Weights of a small mixture-of-experts language model, trained from scratch on English Wikipedia.
Experts: 128 experts in each of 9 layers, 64 SwiGLU neurons an expert.
Training: a variant of Muon for the experts, 7499 steps.
Below are experts of layer 6 (counted from 0) of a mixture-of-experts language model. Rows are named router (the router's row for the expert), gate (a neuron's input weights, with its number), up (a neuron's input weights, with its number), down (a neuron's output weights, with its number) and show model dimensions 0-255. Each number is 500 + 25 x the weight over its row's rms, rounded and kept within 0 to 999. Numbers have three digits each.
After each expert's rows: "raises" lists some tokens whose logits its average output raises strongly, later layers aside. This comes from a sample of Wikipedia text that the model never trained on.

# expert 104
router:504465485557500512476508505511453485502521452509528506496473520480469496492441497476478469498488544484519491462512517512485436486506526522507482485504519499500496513506509476515519486560460530542510478520524537492513502497502430500507488543489486513489504524512492519505541450467479528507490470500503490484490472477493484478519564465502518445496465526516469540507518506525517451464493495554499453488474499516493538528496478504522511525489496533511493459534495506485475509471543500483484493474517494516528494499523507477506541503525511516501562530508501445521485498465564504565513483484509471512476511517465492486485504491482499503521507517501503549487503489533522510469560476477485451479514443527498492516514518515485523499466487499522488478526456507515499557472489464
gate0:510512518483511538506503499541490531500482487503498490565509516511484502501488470470503547511494477530501536509482497486483493530518479467524483484539466479461487510534508512506524497508486522430444446500507503481511513515536518522578524510489488511455495460497501561499512541521547498500500495489485515504430490515534476500492494448495510520467546493461503505499440514474541495509513513448504540492510509463527499495515521467512477525503440530503504500496493466525515491556527547528558491527496471509485507487485483521474508502510515481511483496546504457526512467476498471477503495523500518504467508517481494458507500521473465511505475506509486488474488458498492540490508486525467453511476464514473476487476530511482496526501494480509455561513503538513520497450488474
up0:451497537479480512501494513502491488508462494538479521530506530515527479511453556548474471472502556485495521538485528543516518503480508520510518521488486521478501498509505510496529493509509465507517463513508501502522471509511473496514486459523485521540461462517493531584463478528505506533503470523497502520496519507485514492487507486504485527473472502482481501501508456524498556472518542507474519498547450445523502505468495493510497466498484557497483519462505500503489504470499496487468468501501567501434476472522523509523516544445511522482508494456470466501534537491548473519517528508475536482488526493512494536486438510510478514504542491520484483521497526504504499507493495502471515509503545493486467498494460504492488455478466487472497496498535571520476541477494494
down0:483502518539485525487447496507525485481491508521446543504520508500486483493525481439516513507479473502481533525477487496519493463508474476508491457496524489523496484498509524528533458480483501468453469530477530452479462508451507504525495482511479476507546495511450509486493499472494491493500517483530497507533508481512488511544430495518495489459524502518493489528484469503508517489522481464527500510565500521531506502543495534483506481463484434519546467538512527496545543515473508562511501560505492533517477515506474491498514498476540470439521492496496468540505512523508500494531479481544517521485509530491501453504499509486511513518511499511492466497487473505488526485534539493514446517472537535520505487488457509565494494550508484499484478502531506530539489475469493
gate1:495490527429459528542494504472473480459521568515502531528432485493489458473477488505508507497518507509505486508461505545484533549501528478505530494456506540530529523472511501527484498518497509508516464459478459518498517491512497522486514507484522477525501496487492539477537485512563484511518496491484514523492490487528491500495496496488505555481500481485519503511487496501559475528460491515521437513509513507504447491498552525448533526493481492486503524539467448535538525488468487521507468528461521522470536526511495505525469472499544522534509493533487500488445516508486483509508539488502541535467446521512492488539534466537496496460495491518513493503501493457487485513552494520535486484479481516494487505520506473472513483469528526481494493478470524479501499471489498
up1:512511498543485489455474501441519488474477514542477510507463491469551517494497476428554521489525509524519467475521516471464481492497510501519503516503529474503507504496527492485485451478540468458481496482466489491534483550509479479475507502438451493523445482512496496482468516526497504522509510503526448470501528517475519512463474510460524484514499478530518506494515517492522506515495498480469451492487484456479506538503501482470555518539510529513459509524509510493502556482487463442485546483508464481501502510476504437500477511496445546488498489534515450525545486494520464488500501494498474500502514510478515505526474495519525526518491474504487528484509515546494521505481494491454502539498534537481512535485540481464504513517472517516505552490495508468494497518518468
down1:538467510458536488494468472533496499489487474498530482512539529462516576463501503485488512466482485470501441525528493557484506498491515516478502517489489524505498523498539453497484472482503516554466503500466504515517472501460483504507484545535463472507454481536476482518523529510532482476524497471508507506489540508498488498492516517473519528492507477546454508508507501485510507492529498515501514513529519463465527473474491476427489496486514498471490490499454498477536495482482463489456475494546467486527530476520508531481506545530512459526510521500500506511492503467511498440537509503480516497524488517543566499559508514446476509507519531524518526517552488514497517449492510480517509496519502491505503494496466486546490488511477481514520510470488569484499471512515458
raises: ",", ";", " –", ".", ":", " in"

# expert 74
router:517480520534489489498471464497553469499525505497500535512513469513533497554463489451522490485497512479479497495516459501522532504490508515451508507470525482520473515487505525511486485458455455459507509465503508510504522469505491521484519463468544506512517462501529479475508493514545526493491511503513463492520500508531476519486484477501503550527538493473523473487512431484520522533473502515520498467512488461523509508493534481478542484486499536504509451552525519482536491516498508484475441547500515506497502456497468468507520464484522484462532493490547540461469460463516524511458520542526549477511526457509522547487530550518453475504505509539495518513509506510500488480467535551500524482488479517478499485541466493530507509470484476516495477496476483464493497500537517
gate0:552493461508453448496526499484511540529449489537462504526484517461462490527491508496518492563477432509451504497503475538455468519523469569497516529517536476515495492485477520510510492516499452496472463474493508518453471555543478529491478525505499499506493480453476524489483495543502552495499519531510498506493497495487506526484530535494531458501513513483523500495529516510496500523484499514512510481534481493494518535468464551488507529493499493488512475540502531462514508475494524501482478503500481472513491526493501479516498506485493467499532501471529520537446540509475530487503501494466517502507560544468494489477491538490505464473492483491536519478554545503528455478510504467503525499516505534487456490514518460520500523537486500514504459543514496493528523519491511
up0:510466507444449504513468473497519495469512488486489546486484517472504510451502470519485516498522524467506512518447487526502542476525516486457522512516474522485505542505518504517464522512547511478488508516509438510490488486507490488462496526484461494472518453478512482450502503458489490506475512512487450483483549532484507516488475536479471504470461469515497531523547495452457476547494530485471496487514507489540506463538488465504520522480528512532536494524503497480505469514523508508491486508488516488441458490505505490536517514533474482521538460505510491548486502474506480520514500441525498533514501516481553496513501497509494505501484483498477476467491506495470479506495545492517515504556514549537513522484510503445477503503531493559438511505489479499464506437520494
down0:426495532496502451508518512528539495524495496489496499521549473493526500482462461466509469481500510477475528506498500513520496499525488507492528451493499539492482495526483481476494532450457487484456529482504553556551496497469497528449502503490503488511527504475499464490480512500473502479517534508514520481480531479473493494498494518501510514465504482537503455508530518537523475542523462473525473525516480475484500533514501492492536512490479461472489510530525533521545477507487472493462494483518515539516507530554438499519520466505536490526519528525500477501498496501461544497540477510508514501481505509474500497488483522474489477513493468521426512497494557514473486522451501493491509499461491518551499548486472446513505502530491518515478515500515519504433465543468490
gate1:521503501469477518474541534504495535502542509505534493494498518494548508489518528531487518476539486508518527518506506458528465551474561486515529483443480525493526520484551524483500470462522506532561475476472486512534489504505489450456506519531513515493481472482489476523510455489501491513467480508512495533513480505476506533509520534475477507488524449552531528527531468489492484505497510506479508485486496478531502458486524510490472513481440483514528510536543516506498442527433480464534482490529523549547512489477472514495480488492513557482506514484488501497499553465461518486494505500520490465476514490481514478489511459528512488491514548522492529469517458504505494493490543536514482493525464512484517485507479456517496513513436498485516473517495480509532475504499518
up1:525490447492483504482471504514545492484528526511450470527515517503466513492532483527496530493479481502479488496507477498520529526497520521509565440468482488501439510448478532511517476483470456450503495504484509480489521468523499520553476520557540482499516487488463510496529527488513495489556556536506502527501480495510532500537569502556510495504471489508504481467504490501493504493490437503498509493539537504541472513510476461496518512478508482486516466488506544515530500524458513511486511487517461522514489470512521499491509460472516518485475533552495484483513526467462531511515522516513525472470478514546498480492497514491506486466497462514483534491471524516470522474509480486478486484527460541543531498485501471488487488470466486513485501513547472527532506479475548
down1:511474463501535469464486500462484503522500529492459511498514489547486549481497496532499481475498517488493492524514512502483519537504512531470497515463499480480499542487479478497477453476477520493481473496539504462503519522496509506485504525496473489538525479469548517500526492532536496506499510544494513531477525465476445478521553480508536504497477459482536451521511510491526511469502519515490550525497517503471502496518443512523503507556523522511537528472520520489494471474473496521459497445517535512491465521485484530502542488515500516489498509486476526508515470525499483477493477464479443515505456517502428497528517501551462522484514529500550466480501526509489512526487549484436505469541482480494491530467524479492500523514474496551494504496514490509473484575493496
raises: ".", "E", ":", "J", " |", ","

# expert 57
router:447475481533503471471509538538439511519481516499445501501477482514459505529524458472473506488507530511521487441538521534530493477466469498489469501528545492465515517550509508533517469535475513506470496507516482536497506462513467505521446498467476543480502477485492490480499484501474500529481519466492524479463498516507472499540525492476484483489495492554512516510500493537486480485521493475511521525500548516496498497533535530530466456501485458552517477514531501506554501472519452503517509497495470506512459514491473499524492508487492500491517484513522482523466515495475514532508528451512513536471485488509473521503540490542509531495530498479471541545480472540515466486495467492544474449503526516497458496500484502490523519533499499507521482468496571502462504456485489
gate1:507534515486482499495505495501500477471445534496499502494463466501491507505530517488503496543529512489444481509489525512512499547469504497513500527462500518515544478527484517471527541463504505487493455498469474512518470511464511488492498499503526503529516524502492506465479465521462467499477461515491553501497531461521478481492500491516534534472556493507516505438489451492496570529517529486499463495519500454463492525469504503492551523477485458563495502514470517537492488512447483481519497523454476493484474490492506516490533561475490483510480535533483490488511559516529533507504477504480506500482493554498458509538518491535496553501499498497511497492511439468488516488483500507531532480516533518526487551500498499505538522486542530502477495502495477465486468485526439
up1:513513496481499493495496507494491514524489461510499515475521459524503529510497477464480541491495506499476499531473507509500484503503546463520504512495567501517486520477476531468513485497441471527439479494480474491476461481471513491501466494533516569476520462521488460531455488513466512487456509518477549481491512528528464460486493554482476484511464516546471508525513516453535499492529506520510469548498492558500514528470497506491515495484519490519504500479478508478474523477512465517542472530438486484499510537472555460523513496509510499523488505539518479507502484520464478479455494516516531528516504496489477453478500494495523485490451493501499507477517466492428461513529505488500511517529453537535504479503514523485470484534534468554503483520495481502494501475494455
down1:429506481512499475488483513501519487534544465505479525510520528505525492468461507501479507527497540504501514464450485521467522508475501500528506497498512497558516521505456513459479509530535466537495496506476544502488491513565546516508495475573504457490498478495470468516458535488563521486488550478552500469489503514466447503507455501495479481477490476469515514514448478510495499482481511508447533518499465496488512494531507500513529518478525489458480505496516535441483547476508483539471445456514513492509521486446511499486466505492512483510504476501470529497487497503526495451498520497478499516522520458480517497515467535523491515451500520516521490483470499513527465490473504494524484512481487535521531516530520506498515513459494503522504479507469523541491448501474516
gate2:537516529508491493519534505514490490537513495436517492502517480438470512523533496469535549500510466492498471486532497444516525512470568516474505477514486507534529464520465480527514463480479506463550537510484528488523469544504476484519515508520504528511528475512515491498475498523515475525505476493538517485513486465510515479521474483505493545472509474488532533524491500432497490464527471448525463500488482494495548482514528497484469496536500493488510500531493499489515534546526523491472514504467506478497539500511469471513512506423478512519504494478508498524493462501517510514468522514525468470480485485506523503469528516518456511460459518560475551497487536527516496486491510467493498499501444464544536459484502473517473505551494478508493503492483510510532496529481490
up2:517533481567455454495487494492463472507495496464545500507466477543486528497488513480517512442522502480474521504498534515503521485516468458461470510521488507498488481481496460483453462519480488485467545529483498511488483519505460464497539433511514506505496567539513478523446515490494510485456522472488531483494493493482468489534452472506496515455526475513474539501510497469543515516480497522488489489497523507484459499496527498535507512463546515511514498490508505488490468513534516467495510524492515442556501503493492500540494502489489502510496505495506495518542471498471499544463480499530474524468478475487504499548465492535486526506503533512499516543499450502460522559510535484500495452486544460507483472520489479478510491508542493485464518506512523483525517531548506
down2:521503500493484451539487512463538529512477492483504555557509488513495514455478505477452514464485464519478510512543497450525476462508521485475527494486504540478553490500478468514520491521484482528500536525483486482465514532542516474514493514504500518454531478468481496496512542476525528486502470532442488490491495491517489507494541494473490526475451519480466471482446486538516466493495489545519512517515515467508531471512494498464509525505510507513505486500502492482531518492558527484489494463492516551509505470489491465490495510480525493499516518508514499501489498479492514501496566516500501482497539471566519497528525509499513484494497482545531487505538474505514478468502453481471479496456514500517506491592542497457533528509466509520494484485506557496514529471533463
raises: " and", " ", ","

# expert 30
router:480483572491486545480447471494481500503477474523469501480525514533480456502477511512534499543505453489463479514470515482517551503483496479480524463501533531479500488503510546536551457493498495492468504455506514501537466487499506538491495514479516521529516450519509530527518507514530515498508487504506498500472479533526462494493474462505470514514529471536474514551487510464527500534484515505471508485478520483471484500535502484456530498494497526521477504532464514521517467475498559511499459525451509530501479480524462543484484502505548502501516501504491479537454498495558529499499492518552513478505480497508504501517522516458463478550484489477497529532504483501491458504500500536495519505505499552465499485457477533523520467545504480515522526520459494524479542464498462
gate0:532477493471484486505471521468529497500507499486470506475551530500474510459472509497493514478488503474510466480468461486498503503499518520499553508489485527468478496470493514504516452508550487547484500527527526507484507484497505465462533522475511502512446500484516482512542519473512528481496484474505483509496465515540487494458516546479517464481514490487477467480483500498555475496485476519517496465471473501482498487538516503513496469526505513478500509546494529460530567473500506497504468511466459479498493466470449529495487534478532509530508443472473500551457490514488515520530526521468468475521523472552487470508525536481474466481473510490503467520465492505470494528482459506473516535540522492530490491490506495489471461486541491453483513517456516476540550545491451
up0:514466510466508514495503467468509526522497541529515493493512491501491525457529496516487483459506492478516501518495547486521507521466485484472509484507520524478519550500499520504512505473493469505540493532512484489450447506473487474520480482496498465480493511508519488505491506526518469484529566555519537495506498491481534512470491503486538488473501511477509488510509512519479516467518450468518490497489535497480468502497479480468551511525513454495483464484498492524527512476560470462514562481511509481541517495510527487481473500482499474515531535504520486541463499519528494525525504479496479468483552557512511518511520522511503523467511465533481504462565513464502452521458546497532503484552523502459449513501472574509499499527485496524521544508503515548487547492503525
down0:480480506442494516483470493445484502464494516488518529520458530539466487496467488474481549522506465514508510470502480501533462458516487525473510497528544484522484498505484492529528483468508538497555506442498520521477485517490508466523525476487500469478494530505498484504508469528472516490506485485488505507473482479518504523495480521492504511459462519490432508519495511487483482497512542486493516559520504475504484480494487530497490529513499459504512536470485529423510517494556519495522497486493406480506499464485503453466473518500454482491513493503519490559493521487440482526509487512483544500498487522442524477487505485464538476495548505499506487524479498498531487536496506485458512459539511490488504475491483536487553481511504521510469475506497512509481500464491547
gate1:504495487515474536475491511485501488524477543509513519525494522511493524522510536513494507503491483471483518506512499497506490486488518520493466479459485514518525462450521528505466472495498530492501516468513467534510494482487544499520529511488533490532521510501473506546520489475539475499503539469522518482481495538506538473493516534506506486523483474485507494474537490466481489536541516558524461543505452506445505516465493514520477538528508499533445471493521523515507543512530550525528500477495498495449517523551445509540445499505574510532461474521464530532452513526448506500470474465483440493466523492495501526466513489540493535486494495463511481523474490491524492530496541544517477471540488530496474489516489528512512498508506486498477510506488476478494468491501453
up1:462511483499538531522512524504505503548476512500477500495475518511497486495482466486510462496486506497470538522442507488501501480480471466467503481490540540494496547508497497488521484483523483489463529481522486521518523462481488551515522451486537508499533550499500499525497485465520503494517501532478465507525444532509468473488491541469436498465500481506499468475516548508512501511513489487485517512469501504473485506512506506546507495462494514483525481528501522530453488472477540522514529484458458469547498511466485485459510476465510486460464495496491459505480462514494462489472483504512469485480487481484481483496525474483511468532489515443510544544467483485489511472538528530529518557520512484477482533512506494479498497508543547562449454470508483463534493494469486
down1:508532524490552498513494488485507517551500574463481487487542491498467516513511520462482507515474527507459470552487473506500497477474513537449512500504481551523479512497471508531498502497559515577455481493488530521485493470460487502504452480533518475478529533495512503478490465469519497513503511494543492474499516512476501543471506478505481494502481470538500510444489543527475456510483495483509491548498502465493531517485496489476493511460492518497541492481468521475497488553474496491502512457449537483478474498507518505512542482501489493503495493511494470525537518487506462457461461500453458507470479529500522464463488492490492478492510539522522553508538478533505528494490530538485518499513512508516506495511471500484496481472454542497505433496494483497501536473488493
raises: " Succeed", " her", "vit", "ad", ".", "at"

# expert 95
router:524440480554457507455521521516463509512527482495496511470460488471463509522499470544523448480480492470482495474539565500495456480519533542482510467522526494485503511449472474526502483505481509509468508524509542492504522481510496480509507459482460527468534486534491489489521461481498538510482471490473514504500494498508481501530547515477468451545486505544495560474516484518490462497494508516524501472445499547452472511511473491512525507473498527526507472564517535477478519438522521517492545512505493531454496522498498502492515477506457478522509514489503462533503506500518535527556483480528492509482466499480468493512495476521490468487489473497552508506512479515499499476535479496477450487477467512492509519481440513489517498505516499512503519518512502516488529471489489
gate0:543458486480507531521491487505488504525447526510491506505518472502498452500516470508513469489517498513509469486496456521497528502450530467468481542460514468524548499493467532513493514522501505488527546472504493514533538504525491522556519528508463483475493536489519539543507514515500488494509504510478470525446466528558523505481479492490524503480441515481516521493512518481513498474478496496501453475491496504497516542478510490446489499476520461507520455490508471501532506490484469490512485492506531451507484496504545519509492528459486491505463514514525476548475517497517524497523515485471512557549583505507454471527491491469551496511531477474510514519484536529480539494514491507482521520480569496519532534552523494482522498491501476477506512501496504451504470507512466
up0:523515497426506518499523504520529492490495511509497509538498474527555493534506490463505527483551472560472488534500495498508513500494514487493461512513452499501480501514495511518520483510485506505470479520505423505490489518535528470521494511515486525454522498509502504513481494493500498555497510523540493517509504490546538480508513457531528523522504490535485486532455437489513503525459490508463484507481500526508489492541504553495462512499465462486558489523513538501528493462512511504520482487501441467517477491492527542498506463491495462522506492449499531501475485490474488539518514514463455470461493490552511497497493451459481512494453479487514492531491506498445464496497470518492498492516530499477485514530479491482538524500566456515531544473517478474479503486477535
down0:449587471544495528507506489550484484486509502499488496487495532512491535528517494449520530487512465497505476491485511528496457464520469506465539454503478481494477499545496500493507460487492516497507474535514504485518491509480520495526514441480471509526486524475488509449523545532515442501543511493527489491519484500486522490477475521512447493488535483509480460545484534494477524487496465477523549500534521503481472487555495511519501492476482524481519534540520490510487506513508553472482481559466526554466513515480535520513503521524502511505507457478506471523527525530441525520531485487484519511482486472514504483505519499517499493522492497522482505471511480445475495535535538532555546494496488458512481484460486519514516500530484543488488484503504511517482476482505526
gate1:501504518510517478482480520484520496496527521504509514501485514498514458511507458490437474522492524547507499560520515478483436492521521478483474482504490502463522466460484533499443492448472489531510457484472484535546487506499484467520530493508495541545521521526480517490453484437539518509485513469492514515501509536528481533534536527482467515505507472540445521489472505501510509490536488506560468497521479511506545524516536511499503477536492504473498495502498507515507519461537508524494483474514476482477499469513520478510500497455502469490493488539515530506492536502529460470470514472522490527529501476467508499441458478514505463462471471491500509519487464489493517521487537478476463530522497485465495485480469492481484490509444475505526566466479501484526509504452487
up1:508475466495500526509524484505470505522511554517483458452460498486523490443506529515425514511485444505490503475527490504503509513540511507509515510465488515474518515523537520512496468524504528530507538522464491522509488524489548455471506469508523456515520515457464497462489467495500538503501528514513494484477506518518524527508520520463497506506501504497525500514519508544506494493472481517470508471497535475524497514475466515508482489534500504482503548494511531507472522515524521518505449528514514521482467512480452489506486478509473502525499523484452501469534450467469552565523510511469487468531517500464495540525449467511512530495521508499539488520504487480532524536544477516455503496537483482503467517431523492487458476541545481485502448491482469489478515484505495
down1:503478465555549501526499483516487490521462497456504507510512523480477518473490500440512515469505494476523457510498505477474481495494496464542508457502527489505517520501501522533527511505501506523522520539477488495501509477538475479506476542481514450490534523464478537481506479531505532469450479454469482473511518482498533529509474513493483507483522535473501484543497506528475481485512499451544507461517476522496526533475564464497518543518536540471514507480481455535497475531506509457475492506499530557491496486472465467512493485496519501513486476475509497515511520514542520493459461507472480489560530495473467489481494500512502476467468451472500465523519511490496515477481515474472495516543517434509497502501533457477495540486506470553494512497487535526511509450494499
raises: ",", "\n", ".", "]", " as", " and"

# expert 23
router:509500531529495465521486494501529477488502469508483512500498464534523461552502503468560482521499504521449497489499481468538524539473488502471468507514526502468487553545489531534477479467471492510508473483477536491552524494469498465460490443481519484471488488487512504473465502485522536481506547508489490499500494506517482455477485483486462514510515490516467458502517492507507509535485494467539468469515499486534489509503533526499468512501541521513469494539501472461555490504506512505495464532483486539467493509552448454537543496513506518468535508468517501515481457455503491493454556529531497516512495460513492508537505492513473476494462494520512523537488495497544483474445490544481523494519485510454490482496491509506520476481527458510529516470477502508496487526550507
gate0:515548479492472531505495482431539511498483493513481530480471487521488507536505449543495481513500461514517495503508489462499488481507487488488522511494466488515479506486553522497478513519568480510486534539510463526523476490533495455501494520470476479501460515487529529503451519490499510484502464494487526495543508493507509467471502525483550551509513504465465506457497532486501499505500501458511512461509503522484488462500495493498487512511487503478508487546541466478502497481459495516475489478489499524529484547514523500472509512493479505496485523501544485531532478545488461496423483507521486530490544513530551496499478517535490496464471544465494478508525491507541567482517471510474530506494495529548496520474535531512531552457519493543490505526465442479518527509494500
up0:530512490508531450459497472529515480491538536508537494521557494543496531487511516457502516497508509514525518477505513521479484524475520510518532514491492494550472499521517531506489506510506467530506493492500524452511496516475471510490479479467485479469515474503493487492539518523498504501457567477507476507535499491536491523519516515512488475486547504501503495480461532489511478489489489488513479516468481524537527491467472462483538506506523512531519547519484467481486497490460514493538505526535490514490479508506481451443554512514441548482473505512472510528501497480524511490473543516526539455519462490512469533470511464567492484542444468554499496478456504478474476463488523441504493489464527511477525503532532530496523502503557525477506533496500498507494522501525503
down0:480472512507520475511502497474511458502540471528509508500532450491506469511497460498511546507468492491524512488493465528503485536526476511478463489490462486553467486478484517493507507501473473507510495488514523514536498497512496448477516519452534503484499504512536497459531453499470490444488509493471501533512484467489439458511527452493507488521505524542452518531491535479485498511518518510511441499479503477456491524493484487509504490492455478527483533511429488499497462519497503513528473454507449537462551522484493529516497519504495481466482502491505503506510499476503495522474543526508458522525469528500520521535523466465509509520467489463495507532515476505510525468502542526489524486501481509498465498513448474476588508496534476528494501535448511482538508511492517
gate1:507550515479495512492521488532497522522572490508537487471474475492473473540542474469513491481493468542511487488501456528464499513496501530505507522496518500478512523496492481486487469522504523504508521518536543534493451513532527462532518490519539516514465526513496473536515457492521507476525495499494514560499532533536512483480494439527513515488510463523470521489475520498490469482480473479547514477473472503490510568485460492495544540511493495465515492493529523496506531499521515532456501486498511473435461490479544504527514461502478499533495510527485512487470540487560512469521523536464472457515531497510493481441535522495480517503486472491518481475509490497510497496453470495473493476525520486479491502562470505505482527533517522476540507478484535494503479486471474
up1:465524455522498485497524466554524483492455460483466449474559511517481510475527492480543488502540502521472520499470508534486536515476505505497484527522506448522487491519513491499521445524469490479483558491491514509478476491451506518475510474503511492546503487519466526487430550497535502462492490498525495474509491490500499501464478516518519465487495475502518500453514484453473474476517479515515503493518506491516478519543467466474477539490455534508479502509503513516480495525525515498488458509471491509528525504492489508524498503465513508471520476535505516480486463485475541503500509502499493439519514530468548533501509467496514474463532501512490519480507525521470487562490476500524478463455504535498479516429519486537490508509476512551467453455491509498477477489482479
down1:486485508474513520493480481540479495490443528535493503488561483487493485497467518476554446495472524475498447505492488508516514522528532462465468538451478496521476495505526549500473501480512445502552495468502491490476468511450540463574489505475470482491484503487460492452501533469533477563512474472523502494488494505505514452476491500507513511467488517482531503527513536525507535448484501515492485500475461524499480500495479490485489446494520516527508538487465526504508495490488502482490490497513491540497497510459516520536510484495482514490489518473493528543536534514527516503508484487472468490491495528506547520507542493521486463510499518476535519513476546484477458530479476512499508463504505522537468485473480504468539493518510460479494500543552473458517512527500481
raises: ".", ".\"", ",", "-", "\".", " ("

# expert 50
router:531486486525509483512532492501535515528502510517514466553498459506537498460525475499486462454529462491454516513523490499484531508494475544469459491482472500485533519528495477490460530458534506524478464516533495524512520480535467483493493476463450504463496518473489507420475529487527538506512497481538480441510486478460480461515514503486485490540480534509491480475486486507488536505476513485510521486491463482469475485490500467502471519470483522543530508548528495495502495481494500470535536516524518551548479522500498501503528508498469475540481516536523475492506490477482478525459530467519511523497543516466473510509472494501538488504493516522484557483478511487479480471516510531519489472474513480483495494527490515525496504433482513466524471463476517538551490491528536
gate0:519505508513543487537491555534512510528487462482509503504476477512497491508490506495448493483520506477496490477493485496558449512461452477500526504506532453487471520478477533512503513487507475494503478487485483482481536471495501468527466508480541466521545530457526492485466466490517454469503483481484500469511491496501529515565497450482545512499453532481481482476506474509522507495508534582517499479453515527457538507497533515498481473475513515498455516501517498446508459481475522532515484472497536510513508484468542560512466491505472499503500561526493530489500502528501510534486492494494521490538516488539517525457524537517467490504486495550501479498491455503506501511507515473534527490459495507490514512511520473512509484464535440555531507519489492517509484484492491
up0:567555486471542545517481515512508543481512503506497534464515532476530531522499517475519495499502540499525491522527516511501527502521494487494504515510498542494530508504520537466485541471474444535477476547489500504512471518508521504496530507522490519510479492529516502462465526475500496543515499496494501516499518487508524488446475536488553571514501523503498491505507552485495535476557467527491512426497467502503516464473462458504524509517496494503477525529479532509548486524503472488466530508505493478477539472506490521491490534518511494493494494501494563504495549505471512502453509470513525501544551511513515551493511518490517526521521502507498527465469496510437511529491499499500489504508548519482560512471523496500463510444505501506486486485510533518470509526514534
down0:499510467491508516524486493527537513533482449530513507488492536508501478498511520484512529528488505478547484513527545499540489510493484490488479490489506530511468532466501542468507486475509503514503509538519511516510520537488463501514508528487478489546539503593522497505487510548457478478502477471478525494502531503477564491527509480524535508485504476507531529551481532477546486526568487497510487490491495491486516491511490516514533524508538518507464514480513520473487487519455509552441457484482564510482505517500513515462533500530496534534503483429499541472476466478556533508548464517469533468501517487513509500518477525481495480446492499515510474471523500502523500530541506526482501509469522504534500551499514489483466515516521491520487474513497523511510503485468489
gate1:537506480506467493498509511467467506524494481488515515496530485453518481562517478497509505489544494453541499499534474515474468466492548465526495490527530470524516511438493481515517496538511483506488460497527500503530467481504461487510520490492470514515475509458537497521458511546540493521483470493476526496508492546490493521530463552496496475513517532518493509531472501514536511499480523465482483438506503461505488510509517516503519500506490527516444497520527559511476465507543504535506465479502491524493525528549483486509500486469510512481510503503480485493484502473485515556511513510490538525498516476507532495514425507503534509538549469512517490498490473487512451486543527470490493510492514435512504504464440502545491433508503504486531537513496486504498474484491541
up1:513502467507485508486512510537479518482476497525467493453533567485532508432503515507533519483450490529497459508555491500479548525509518498514515510506534520508510474525498524446485524516515528504549477483482507475500452492474490552472481526511506481536512484480488531530508523497492486515513498432572499480506510518486518541514539461512470534488482492501482509491476487497526457466468503487495515503487488507522489488526498511518476519500487482507474498471500511468469483503496558506514531481484493513515494502506506546528490476555464479521436488523511520501487463547448482537526468526482533463483495486499512489465534505501495510496490532514478460538515495524521507503505517495503530527563514527484526520487523501482496544527524517474454472501522487462464453498525501
down1:508484481490505479504489482502512527456529481483525503461528516485493541497462520484531453487492479498478500480475493485492535480504459437512513490496484505534514492462530514497510514538474503505506491514522478470541493535495501503502488511512470489497520512454532464520462508543527479514520514479498487482524462466490475518481515482506485518461499500481511492476490513485528494561482471481482507490497483525513511534441508542533504458457511520491460484458496451507484531461500509473521527516490561507465492528453502501476492535498494465477537461461479455495484446489479532505548526481497525525517498509545514520498510493483501511471491548510510535447494469509471541470453489454512462518539478492540505565493505475492525479515504509492469455547527548517490507498499494
raises: " and", " with", ",", " —", " ", " in"